Weights of a small mixture-of-experts language model, trained from scratch on English Wikipedia: width 192.
Below are experts of layer 5 (counted from 0) of a mixture-of-experts language model. Rows are named router (the router's row for the expert), gate (a neuron's input weights, with its number), up (a neuron's input weights, with its number), down (a neuron's output weights, with its number) and show model dimensions 0-191. Each number is 128 + 24 x the weight over its row's rms, rounded and kept within 0 to 255. Numbers have three digits each.
Before each expert's rows: "gets" lists some tokens that make up at least twice as much of what it gets as of all text; "comes before" lists some tokens at least twice as common just after its tokens as in all text. This comes from a sample of Wikipedia text that the model never trained on. Tokens count by the router's weight.

# expert 13
gets: "3", "5", "2", "4", "1", "0"
comes before: " |", "–", ",", ".", ";", " ("
router:082130120137107095129103114089131145094149156156148148136116174158117166075103091117143120097153131147187157132115104156142126158147126186144157172113127144103094180142148141122133145083146134113161121104146112165137129112147104106144099150115132165084124119132146108143114144152172135124104147106093114134105116148094131125142138105125120121105140116098166137124120133108157119121135141131095157121149123081164140105129129093139106163124115112191127130089156086153090106101180111145125105113134108134156130113135134110150133110115097116141112104173064090141099117113119130104
gate0:119139120131110152130131146142133111147122121149093087111104103161142094121146121090157152151118154167096148159127154122119082099152130118136138111095141168174085148149114145129089144106112124136151113116143137133094177078172134114158132133131166140104153161149184133120146153131109133146118105154148155117125145169091104130104127164114127127095106107146128095136132129051104113116161092088088113137106085184103130141099138125117113127116094124144122164106128113130111139089110102134172144133129153102124169154100099149131119148143132073171093124092140119150114115133130132165
up0:111117113096109155121106102104139107179137132125114120133121101138080167151125104124118133143160133113170098122155123155137140147161123161168121098115146108115124191139168135170125139122143128077103106134135137135151153116131129077068105136106118134135166110129136078130124129172115149116141137132098110145137096163104111122093146085086096149119127137117145129129118136117145141101115088096094140139153154152149123141094114099153148109121089119144135173099106130098132176140133167109147117094120081117136098074175125114098125147114132110133164102108057111142153117150157125139
down0:111125124141140120144146162086137122144114145167148070129096147129137113129103096102158101146125080138109176171112148122121125104143142101115159133128122127148125160134071120099078109129151151101170132132150141134109167119113126138142120147127136111096128134173143089103150192109139159169140155144121149124143182073133156102159118117142098127139118141134118135110147109107176139149133116103132153144113181142119173138153157108108095138142162109091114126121142141105138158084164138131123115128160172137133112130098155156134118161158158106166098145104148148136125086111119168090
gate1:106106082143125121106103141105076186134072098154138134137108134130131123098110106136155170112093129151132059169119131137150167132127122121114140141152128116123148101107102104127111106088129180099092147115123135102161158090134147097134095133115175109164112120147108161093082148128129127129120120173108123110121138114133131110106102144118138116100145127134145147155071139151176122129110125132089157095181151150159092112101096138162094129141131153152129112158162102122159124106140091069170121134168130116120137141150106113135119111117103142152121126126143139101128105101148120160
up1:084167171148109106112096088175133150092122142153134173158119144129122125132147109148155120138088132129133109133137124110108121126124142110119153126069124103152127145094171076116150115130111158145127169178130094124143098126108134051149090128132131109164089093144167123137132160111118145136183113113110101110155171131141140122139121119103176132117135153114133155139080168152130117164140139130113138113134113140149128133122136132123141096115151164123104119104156087134145129109171078142092149090126138152126148150117136099140110159131121095147171132104149104177159125119174147146
down1:118131124193126177108118105127134106124141158117123125126116119110153164129078156155120129126115104144150113116139084161166115096089098103127103135135145180100086133137170139118095129136103143130138126122110128127136102169185126134107138153112142136127148162102087145160139122099128164130104146128113132117098115116152081104108134113161119095112162131118180126130147147117176133132115119142148102134123129127123104091128118142111178145184134085106127102135123181142138099157120124096112127123157100061076156166114084136109140108104123126097092157166149159118147115149133131149

# expert 2
gets: " of", ";", " to", " from", " |\n", "ing"
comes before: " of", " the", "|", " to", " from", " for"
router:128141150115161150154082144128129112110141121097079149128165136123105182111143109123107129108164112145091131110122130114116141127109134107114132130158103149164145159110089108119124156115136105119138164113145123164102119144143137162156123068148108186110137127139115134131120119070089137105146112129146133122130178127108108133120144095149111142108142125088091138080164176152145159130145137143099105145126130098124146119109119138106169132164120135157107104141102170141117181137120156144128135156138160121112109139083101142140092154103141172150148119134126054160129179176163152148
gate0:122145077120145141108148153153108138131123112091113112124100155091104139126114124089106157119107092158133116147092116160114141133120129168115142173155126129140165128131132088164134137129141121131164157143158133150099115094130153114157126137152150131125094109154111107103152109081128109124114163082104098100141139132128122153117153128097135147136059130157160142158133170097111121147125115111097098137137105153108110117126110141126156129120129119123115159198091169132147102153130082123127145078109073088134146094150149099137146136119086098092109151183121135092139133118178168129
up0:109120141157110133152164110120143092130140144117130166172117117110126143098138106136116130152141135155129152139080126123141102131159154151086123136124121109177136156141136090152138119115145157064145140158129140153111103150137128107173134085139104133119142110113126120145145111139108154084082124162124115139100132136100137149169173118138131126100136160146080167131147120109088109124162172134121145143127087140172126112118110127122110086155123102078089117164142175106126175087106113111154156143144084152120092058088114116122155134122114102134142153129156122080158132121117121168
down0:092119133138102113131153115112126120140160124120124120131183125126149145106150135175106155195139115195114141089148137129137128105100125120123137115122139081124159137155113121130120104119146126171131173109086168111100150155114119120126142120152160119134151107125124179120083131094102134151162161156148119130140143128140135150151165130145124090171127150115100098110101119128133125158151139116102181165126117129147112159142087114118166088165135102129158117159107119112147109062181069096176095133145141130115155108095136137101125142116119122143163118097109133110102137128172108137
gate1:114118128119111076169118173137107145144085138127141165151110152153142106158111118064105124145153095153109126157136098143142175121117173079161167131120169183104126119143096135129152128169153110093126127105164132097121173118133113097121119114145160113153129117162144104083107083150119138105119150141143142137101095132107130065141131136134123153118142111114164117159109147155097106144094132116116121117107111170074126111157122156117121145087125108155119102131084137115113146143088120127118125118141141151154159142094130137144082108160126137140090132145129170113144087129126165119
up1:132179105106163113109137139118159137140124139131110153140129107073107125149099134103169125138116145158134114119094139116096112108130168148160117142131150136158106154135149094133080071135113102128121111132093164130146135156147129151123098142102154104065114136115073106157116128121116104119117123107107085106113124104183132129130068135160112140131124116087118153196160143127131108146127157148152093152092152118121103148063181128135147136177131103145144174116142131110114093131168130127139102118127112101126117119124142125079115123117099148118132133121110126097145080082146132113
down1:114124132160150135147104134103096107100125119178077119127124126133126149149134091146136122122145117174144108158133105107148103184090118078121074144093092154135153112132113149080125190110118128130133077153165145104108095136132092156115135134117131138194128130098141189088145160124114160152141119116140147116100117143141117122131107116130143084139126141115109164132119130143132113128136142119115200133103136132126074092128126159116144156132136100129127168143094186089123091089167151142138142098133137129190123132131093122146117125137132148117163132112120135126151163135117119132

# expert 57
gets: ".\n\n", " ", ".", ",", " |", "0"
comes before: " ", "==", "0", " The", "===", ";"
router:114163148117175126110144094164110093117117137132118127160096145143159122105127127143121132102126153142127163113120115124152131114109105116128161093123095075123149099117104096108156144139131071164119099110119166128116140139134142131123135146127151108139097143111144128147147098149128119131187121150187085116091156120142105163111132116134075109107128157136133146080161151135161130090162159113146116108114139122108081129114117135149123092128171111141169147128112117095073137117139077136170130152174098142108154135140153133100126115173130147157163082128123105106110098121103136064
gate0:128112146143169117110135181154124135131084128108147191127127117140111134115143160121140162123109146134095126134065125085094166116148123122143107135119092107166169114171092118114122154147172142162144137104143151129110163165154132129131160116178137137136120159139111173096148113158142150133145136127161081106155125092083143162123096152117104123124151163123156160112113097151135085136132141103111127093160157108110087120098142138176129066136179108141124135168111118144107154129130092133134085166149142129129159141170127133132139125140125098131145092145114132118126095122097133116
up0:100126141127179118139122153123110090097144118138129158165176116110119130173138143080079096090149132125138101123116102061148179112127169123115137152128113123123141150183127100134110124120117140130124149136124121117127135134158169121144097153161126057114136142127090128108127123110105083130116140118101117134151113112153142121165120138129115092086164094161160147130088108141112102188145123115070184138109149100085130124109122109136139134135167147146100128135108115152122138137150082138119130164080143088174134115155151123104145112111155132110159133122096129117127106147121125093
down0:067126062100159106136153135117117118120114100110128124138141114100139122088146139079103146139140119123120111109130089133135146120109121161143157112124103128156166111152152098127148112137062088110119124116095159098103104084155054142128129113139129131085132108159141123093117117129132125111163173150137106147162088084159108157089145074080105125137128125147119105110105141111133147134170121138147128129186143131133171102132112139145157134139111146113123113147102103144115063160122098149129156125148122131139116128164154182136100080131142130112114147165140129137131133109124144130
gate1:107118151115155096132100156097143098124104168148135128126115164129175168137128127118097159092114119133155148142130092131161164122147163133121126136131194142150096083091112097155150113159150104163120100108138135113085163108129117166088114146089169126130115124138117154182138115108132172130134125145119076147145132158141142156090122155123110143111141127112132092091080097144123146144094074088189110093140127134128149121090100149140145079152100137122081133128103118135105112149125120109142124136139154180148156148139158153105144156143127122115122137128131097135139096158131118128
up1:146088116125123162106164132103121099150164097119115113100153156143079107111180125107164165131117104073118115114148096139119197134136138116148114139133112101123161213172122148143133106094135154110147159166126154174123138138119141119119134128124096112121122141150114158102120141132133129153161170080124106145146130172093103116118115148134153130122140137139138100176159120125150119120134154132129112167171107135125153104129158124086114121097118097140114153100110112141138148124118107133119147091128126120121135095129132116176178090140123132133085156152150094160164156131120135180
down1:161100144106148138126134148101135131092108115130143081152173126124098120114171133109150111157102116116125118109115143159171113122132109088139128121103145144157129152118142138148139164112147161109137173155113129147154170181088162121102115133142129115112122127123109132134126167131139118145160157125120120156174126128112092140114113163101149144121156097137143136187124095086147120096178180103109081187107138135107131148113129153141110167136140085128147155122084145102161136114126097138153130123114110143099116113181133116139161092107159126135059158153154131105154125110137095168

# expert 60
gets: " ", ".", "\n", ".\n\n", " in", " and"
comes before: "-", " the", " The", "==", "|", " a"
router:130108106128114130159112144088091158149115130138108181120108142116166113123174147103173150121158107149101128159093143093156134103112189123165092108150121168119138132112125112104129157109141126146151113115125119122066180142141101131143114130127093143123132169115118129126133118141134123144135112100165104095144130142130126148111094129115177137105125132120108078115126111126101112095161111155114112075110087107125154097098109145148154110103126157153097117149098154115141128114111084098123121168119101146120143139080130131139156092129118114126070091135142165083129102147124149198
gate0:110144102115150088091092171147094134151116094084121140155149111132141149138119136129170121148127123133114162154141135159122120124116193114146119153147114150154129124101119134095159121165110151108140169121142125127142144147137129140113093145122132115106129162109161137131124083131128129089141096097107144132138136148112155097130139086156122116068114114124103134150103195139103058133120070114090108132163117140142114137127162119090099169084125139145083116156126128149116126159100137078127100101141158138112119121170105149147123122131163150122119093153100168100099151154109175123
up0:139118103140119144140150080106125128106146135152117105106122142108153108117136145112088107127109135135152118122115113129098134123114076163161127107105155136154131131135121133154096151155128120117148121125109156203111123099182128081135116129122138147159084073151135122130116131098126149104074150162156139155092117125119096137103145135086106168170116132133149109096139098134132154133130155137167150118113180149125129120119100164146155093126118128134178139071119101158126108083151164154135133134149135171148142140106160129109148126119084109147126170112160098125176076120109095089
down0:137174123133138129091136163109105112137128121136147101124204156128142112149127159109158153088095129145106104214131127146054156115124143134161159137133162145095106153118067146122110160116116138117137116144168154100108110131134120147101115109155123149148091124129150157131086155147079154103121181141116131113141109125103136131131108128129112134088128122144088132148190128132161167133141143130182104133125117143133158102180109135115164146116102141146187138138134124126115111140100101121136132124124121166162134141097132137129110125112101146129138146171128135151086095129142116112
gate1:145132100109148115151113111127106139170171083120124121107156156095116122148103148094151143115134103171139170148121128109127133133098112101144096149123093109133134137135126145109108166104164106181108132157130163128132110110122110133139143102115112112159127133124165117148144074119122132147125140113122087114131102109122150097138088123114135142081102130084130135120122165149100093150129127137135139123138147134133100155090137159111138163100136104129103088132114130096113143138144107125082059151103143084094151107126115056104102105103094114152087118133127117126067087141121190176
up1:152122147094117157104146143129118099145150098097153163103152110102117161145097104112121151155118117155179127142141098056101101154106101105130115213147132141126129094163145121132098158132135113108106113166159107099145121123101173097151130118136155121114158124146130110095092116154143171151125122129111136120112132131115151095150085142105111103164115116168157126118128172141142139130160128123160110114149157151071134111145136109134136132136123153166116163102124145133168099170129097084120109109094141106137145135128168131103131136099088159098150147143089116158134100105114146100
down1:141139110096155132097101106155094113116141166123130116128197142126113129147126129115162108155147140191100136114135124125146096123091150101148100148129122086098061104133139141083147185126145099146114118154116124118129116108085123126124119086113112113148110139110093176130121162151145116151106156104097087106140132072106113155088107112099083116082122139140119128121114140126092139114150118123145124135134153105116087110110134130124086147103140156137106094082163109106105131130122192118144090158156140141095132138096145119112091117142104153141094078109119130120126098130117148145

# expert 9
gets: "|", " ", " \"", ":", "202", "201"
comes before: " ", "201", "200", "202", "199", "198"
router:151121160123117100149107136119137156141110147099150143091098155114117103083131131169160149140149113110098134106134143132126131131128151104115085126136107114111161114093147158150151153126109122127137138161162142097099130116127131175136125142140112117136155137139125131160102142097119135183154128081172076117088101122125116096140082081136070128113082121109147118125154150149118090116088135066168112102136103132165116136121150131150131099166148122109165115141131116189130120128141180133140118127142100174137139088085142112129135141169163135118102180093092143118122161126151125111
gate0:120099062166124106164118197122094124123117104098101155107112124117131128089180161107150141146143102147106130150122138139128156139141157132130090105108160111129128082140088140051117125135139165166153128128148153104120129151111131128131142142106157142170138100164129111145138128151155119101116160114130131111099132125060147140160138113151148101120096155101124119099084144122146096149144105139131083126145119144149103095125139096125146132161089138141089106144115136137137141130172115110125135145135165118121154127104146144110176136142093117062126134106125119103095105089135160159
up0:161147173091097107139092132123165133120189146088138130138135140148137139142072119166111158123108145117127134134109100125158095113143156115142194136182113151130148164145119126123131091129201158167141161106139108172133129147142140137111145125131155130145134134098158137082120121133058139126113104128127129134141178137148104178121124131157121129100127110098126133108138157088127144126107088135116123154115132137105134126112126166068122167098099122125097153113129136127149130140093121126102092135130136165114085096144124148072116117120113177132130131155135127168128142170138110115
down0:143117131127141138114150144180104103167122129113115177139137149098143148141153107128140151117132113113138136185101143129149152118161138123144121079157102153112108129101100107113142136149084126098145102149154127114154144142115118162124118101145129109124147116125158150140195112113136156159107139118117067091107111095080120138139114110149125107076145110174148078103172136124109089137099118165097133126097133133098159176118076149124136131169142107134140105148142132171119128143124108146160128149122106133137152111107153138111178132126146147114084113146135177095138109092143088076
gate1:097122128147099068106140127090105139158114112168112136138142149140127152114129128119100146115178146142123111155127157136148146131108119132137159081156144128125201102177170129152117132118084084098083095135159111106128114102142122089108174127135103143129174170116103172103119107158139129121104137151125096090103087129108123127127102117134093100103107135135147099120125165124129108154080107103087117106107130125113105132131155108167142143129152144139109110122115120153105088143099096143139145081174101111116129150132145110185145124098156143141095114082114119140153133146147117097
up1:181126113127144127134148142127094083151158102134101142158138097100142130152096167135111110119082136145153151140122144163101134127119101130124119127157078137143135103162131124152176096111080104133157133146139100132153130151124129100136125152091117133119134170148130124109148101126130114141157109161103097134134129080087099117158073118111149159118120130104126110125138145113136116138132150155126077090135142125146133161076166160163123148139150136147092113171130141117144085114131132112058100091110142076114140129071142119112167107122140145121157096094137142191143127163141141112
down1:118142169151143152130104107129149142138133150136148119117071124117144159105142094148098138152115138137101133037093144151111157128144127122113167105128131129152148119151108144118098085152128161146109094124135106122097127111146114123131155101108155081108100153108144116119081124126114118173152075141155106091116112102145124166105151113105142178144169131109156120138153134152107094134151091119122104118143111125141154182112159135122144082146085089137119173151152138108116148120131161123154129085106116100079084134142114126144142102102109134073137108096130114124125173128155123138

# expert 45
gets: " |\n", ")\n", "\n", "s", "es", ".\n"
comes before: "|", "-", ",", " (", " and", "\n"
router:136168099129168134145110122101144132126141174117124126157143135173161148113086140100163135131141100144098149124079130107120147138148118173147142129111136099122143131148115118145101172114151093137149133159192142114152111106139126131137121129124122148168091111118139110129132082105105168130136156120112096114112150120134174155136127128128078120088116125115110130132142162074146128153061115095135109172107154115099137108149159154084130118084112076127112135160081133118150091134112159119134129111058134139143157129088142096123132191162122141122109155120121141117148128118120170124
gate0:121176135146123128117150106109128132157103103101106135142091163155137113097144088162179168118121155120146098131095146129095144149113075166140136152110158151134117108147102111119144143130115148160125116087093134110111177142122147074161111112142128059163106134110101156116084119138138111110157125117123160146092120130102099160091127130119116097100085160147146129097093118124132132174101097166125124098093154110144121105109141117120063098117142105111130164175133108122134146132098118132121149128094146121103110120150107054148130125121124128116124117163138132113128076129118109128
up0:144138129106159178171121148102122114111128129147148144152090132119131126134134109155130145168107169128145089111147115111138105111151146119156087149097091190131113160136120129173163141125199140121110122114069129107085137152145132153083121131125142132136141122113127104161146143150120119121163155136164151149062130141123125101108133117129102122103110125164143103104130096154088089115130103150105109128121150162081134119149153140136113155119170112136103121113083158102094190108116144131098139121103133133118121118096171129150144130150105152091124149124144077108103108086150151102
down0:182164129127119096180106171140134125116140095094118114141140133130105159125084121179152111138117124141162139150130178134106103138099096159126135161118133151143075108138146124085148138093112099151091168130144149127112109091130110061165126092130115125137127119136109136133099089099118098141132081123130110098131109132105127118145153119108125118138133117126148077187117126152114102155132083145146175110118149097110074118135104125124133132108129091095102138170119094114107167126126128140143180138124162129141121129166139169141148155141116114132120114115106118082139092081135128162
gate1:106133091168142122136110151167119118190127151136137133102104105163124091105089143144136171128165145164105112154132119116157143137137134157170121102130129193132147131135104116131145107156126119145143118090153144144143157114103131144150150159138108143153119162154131118182139123132090129122097148121131117137136101128095120104118108141109179112068153129136125084159148145086128107140124107099169134165139165166097133093100114105097124136069128116157150136157131139182090146111137109123117143155159145130113167146092111102151091138125160123119089107128112083114123124148122173158
up1:117119205110107136129102136133145121077124094104110104137160110096115114129150113137138098118131142087138183134181152139101103121142148083115129090138129090130139122123108120101126088096149159119159145136110098132093111084113177131113124101162089116096144096167082130057113128146150135138148105157126165094081153132121085103172140102151129125139150122115119144155106121146151106121116170148140180138135105143166132137124101117139102114146149125113111105130096095111134098105142129112151109062123125167136117113128131141102132093132096135117132095124105169122127147108113135129
down1:166154134079131114129095120091113159156116148145093134159155128122144158157157117141102122104132084088130146122163129115106124147161133105158141146099145133123127101116115119144095128146109131139120128148146120130109114154114104140083135131150181154124083110117181126140102121122132134146145084135118065120113151165116117125097107114136087169115075171068131139088117129165156142115140133137105141098138176117140136166165116152125124148116094143159131168116085128076132116152096156098118130119140112140169113137136072163158117117129092105134145153125107174129104129137156120093

# expert 41
gets: "0", "1", "2", "3", "4", "5"
comes before: " |", ".", ";", "–", " |\n", ")"
router:130127143129127163097129131128115128090126150125117119141121118130115160123160154120134161131097177149086153138136183105114056149153124160174129144135136112119127131122147077119103112138142203119101134150110099147126119122138124134136154116153137101089117148119141150183158143153144140093120107154126148162153160138138136114150146174142161139166107121109143173095129081114151158166116155126113118140090123132107142111170148118129136126126109130110114139130179152158099150142125126156059107099091106089141147157135108152153114087124161126115131103153131053108130122129126132109
gate0:136083120135102135103136110120093116147108079115077163180179108111104101156158107170121129131120103172155145151120141171131110141102131151138121129181107136154113143119121089127133124107127144131082116172098154155173135148161126125167125117123107128110115138140123123140088148104149148115136134112136125143118143129126102111133117139130110108086136150091116091124130153115151153136148121145142120132147143123075160095135148177141121154118139124106119060137087081153083087100091092142094158150163101132143147150109092129145146126141144125137122153085087075152121116155141140139
up0:131142134091166125130126147122110134104131102118132122104108098139144180111095117102137095146106112152109105120118106140115139082102158105114122102131133066104115122145151184149131105148148118201155100115130138101132098170127109134108123131148143153167111156115134130120128162192109110157124118132127165108149127143135155157136114108143112123143140128135135125173140150123152131130110157107099151124129146129149095174124115102135077097090166194147156139116130096151170132124122133185178133083139154114160105076119176134088141143105129122150153116123141135092110099147129114119
down0:109154131079143104071116109130057123159150098122089107119100094103094148149157129118158068153144116120113136118126125142157127157146131114100110164157124144155163135142144114121148092109146179092123092155119132134137143133148107107130116133107147109142155156137122141170101123120099136134132118087121154146143133118106089127111102188138119153140116149107126095166110079098135146144165115110136133139118122139128115142085091142169127125142139103096118104164138036116137089136106114135107085130127143135141134100133109131113091095116116078118124111111116162114111113130168101119
gate1:101149128135132152137150130132109139112116148119079141126115106124134152093114119124165142155121122147077119105108136144127116099127134119139101114152104161121058092125122117129100107117096150170136139144068142088200135162115140150144151119172114152106127115113133108129157129125096111112138115158124151106131173120147142096128173174161129178116126143156089138154148139108143105119127146116176151192118153147121151110143138101125151145148122190147165107115137138169143139135140065114123138101101125118125115121125138154108158148148129121092143102135160105105150090072109122162
up1:141125134124148145138132134107136104169151104156145118141097140105089131092140110145113113117084119158134144144122129113136132125146149116096139138105094100121103123092127118165072112093156134127171132094152146155101089139090129105144093074119092146108118136123152164166088166102127112145116153139167118108107121121123142155122207139101144115146148151134162125135126084130122162119129186119125142126090102096139086112143128131104113175155149141136127117099158144097083132134168149105166106113175122111135149119183141108157093124148127149185123135099128126120119145131084114102
down1:146124147134123125119080143105108080154126115145112128085122120118137076135096126135129091127152148125125140157146076129125157155124148110172132130131093154140164155112142112091142131133156095121104147110183102141095114173091132109141122157063142111156117096114115137106127083105128136154120109149160182135172093151123126114144085146112098109113084143136136134150112141120151135139142143126101082112148148080126142131115129174126108166125135104091134150188119111136120095125113125159089155160162114177165107119129097117121141087114097102120109112138110151093151121133131167124

# expert 3
gets: " the", " in", "|", " ", " at", " of"
comes before: " ", " the", "202", " first", "10", " —"
router:160120156103175156152156125178096093125135078137082134106133141119115114128142132141111164104115110134143118112138136113154110099161147099129124112136089148141123125094132178148143109147107132118116095147100097125116137115125095119137089105151132102130124129144116149176163145149119154154155067142128145103128152111116144132126139140081147107131176133123156121093147098132157137132170121127182107100083175078108182133121133120143193136149103108160094135110166147108113155135157129131118112152138095132089168103132152121122110102089128182108093100128116146135118124108134098121
gate0:125135124141141099174125114113075082141181131098128162132108126150103135171149123137084109076134157125151125130150141157161123122124120113142131136081147132134133117134125145147074147120175174131137155127100159138118154091125118122134131099150133111172103126156102119111153084115116129122124126135121126138113130115114069137095126138113108084086159121116159106129090091148108099128123085154149132101077151079115130127099110122134142111136114104067083102138149152112091096143101141115133097174124112123095135119122172104127095085115111147118108110109078100141135096136152147127
up0:137100162127184173176139129086099148156097114129128136104189120159149144154117141122087127131100139119145116131153137153149112142135163094163101139133098128092137134140142128187140096135155155126122094148087102132121146151118101125143064121107127163161102108128117114142110164143121139113115129130147122139126114144123102095105129088134152131144106129130104112104120143115142165134087141106141133106085157174111157139120162120106138149086084114099152132153141153136137108151109139178143109070148147165112113081101146123118107085098137125127112074135158090140133130083109144128
down0:129099104127091134124130146149088152118174147120099112074111113154086161105121113130161126137111111123142107174148173094152107196138116096171135150113098141151069133114165110100061114144135149128122136151123144141090163178138141113136082129175142130133152144067141162113083155137139145125111136124152110135145099164116104137108133130162124135162146141121125086090098144113126122124099118132126089119100090116159119125122135117134092136108142104137101098128151122118139166140110130107130163117134122154177154137137125100087162143170092134140135137147164127100144143124115125114
gate1:141131187136147174163133158101121084096152143150081159157142140140127141136119118110117136147169141107127117160115171099139137140132118175144124097117137134124137123096109128120154132188151097137135089131108160124139152106133124131109135121123100147169124111191147168184142094161120143109109127133120129117108132135115112142084141145102105095128195126153129096139077090100143127091140116102162096117108153097096149110123144146150151127093143113115125112114142142130090121150121121132114086124145128152122128134167152156143106133086135146128148107107115082078161063162139133127
up1:146146119162137149140141064145132092130160159143128123140084114115135141155116147149141173141117135146134113101160124102122115147111130119150139122099121154107131145099105128105128118154107152166152120096106074111120113130131119135131143155150101132147120132133103069133168159124152135138154181090149147106103138094122119129124154062074136128102145118107110100123136112155150145149175132106118141118103171154111122149127153133122152124131117064161102126140107179107155115118171115154129104139110124139169152097093122104142146087124122158072124116106070172118087142140102159145
down1:133178122139147129185101114128120123160155108164104088153104108115147122070089165134142148110114108129135118093154061121141127102074108114137128114117097147142109108135108107124149112045109117118117153093106155145148124116125123134082131122155147129155107124129164187116140112129096118125154143113136157135182120126140100121158138118104088138145135098088143145107108185151104152140120138099056100154124147139139088106114089138117124122167116097147116098131137156130126106142144135152128123176105135132139098143125134109134134121106083126107110135137127123168136147132172147126

# expert 10
gets: "1", ")", "0", "s", ";", "7"
comes before: ",", " |", "\n", " (", " and", ".\n\n"
router:092158095119122109108139159113172132142138154162141115092157120088114142108158105114169069139139124131135176154116127142098147135177140150106158190160145123091145082096154103115165116090116079121133145151145183107172137128133127125121142147102126137134100115161139124123131123111134155094160155112134120082117109099135143165122111121103110127137098102122110087118150138164140107140125115138104143172146148133126138134145173119078122115065115141149142154092102104138160075103135156129158144111100137128182140140143134111127104153151123158147136131128118129110103135102139170125
gate0:101128096164132125093109125122125104157086132174133119134137144106129123110114112096134120142108094120113094166082104133155103151139117178118091127141138213088156110083157149142123144114114112125118130147157154092128160150095143168106106135109186182126078140119132130121109135119089129073113170131127127116141148078187110156147126139121134148120118137102165114083130107176126125155108119094089135110099112096069129121149145143100143096117115120112115119127094128141140142144132115101156136122096120116143119120138109149127105150140131161119117114109140161119122125091154087117
up0:146143095152154092117128082125119080130140103157128176161138182125125085145126141095166132137115117139129149147122110110118112123129147159111098106080140106090138119125141146096126104124139113132118099116123137124115147117139146137119138148136092145078162110147114133108119139137106101135111156097145155172106161104128083077101112135105162189141089173131084104121108126135118115136151125140071164168129142129136114131155174134122163165108145098146138152134134127135169091168121139129173108132154103155107126107137164138080130097147116126102174126117070133128144171135144102120
down0:143084130130159101126108109130126066139119120128101133115134155129120106164151129162140151154122072093108161098160160135126110112161175119099164146137161153185143144141136143094111091133172139124131099110144095126174103144112162158155119145141062151115160151138119095107069137117123115103132086120154133148127136160135140076129147133116124128106148128173130093141124122155158095135148133082138162174155145116144114148119139122128109091105150124146112116163070148132130097138138116140151115133110071160103115128110131159131100103182131101126109115132124119148137122111134108118
gate1:137090094136139092134078139093131139146130120132125137115106088128112147154107088115128103085158113160137081153101117121152162160148124143157093124164117162134139103135172146149151172127140146145173119098122172104122196114111090153121131128147154092132095136146181156127117128171131106103126124136161145108130072101146134138116123123109106142117136110086110118137080101148156136133117132132089080095161166137113159119117135107134122084144145107147146127109116146134102167151106133131105107099093126140120153123130156093133137143122084161138088124112063100121103117125147144124
up1:123124137126119109100087136126125151122130125114039132102137124107126119148134131152134093118142122164075108131139123143134156116096152129111134141117105122149146109130130135105151122107150127156136119141147114124131142133102095179118114111181122118123073133139150134136135118121118138088127103152138158126140125091202125122137097079146107168117166070099087155153135134160137090147153152094146159106094131127081159125128126131104106077122139151133130122135152115144182094130111150104077140105068173130119133114113104150090117160176107157094111118118127136101104139120156144149
down1:118126137120101135157120140126140093137134158120131161131134133129116123099095120158079098119138161121110179018172113160106146149133139117130172142150074078147125104107105117146109108156153133112164131171196092126142122143104149108139147134120116161118093089162161126148088131124115118137122118152122130137118129112162172123136124096130155139147107136131078127133125153110112124136166161141143137133119161142157139159149097163124075114073107145118107109142145104137139122082109158096127119124158126149136145131153144129162100134148110160150122114132107118108149142146102161115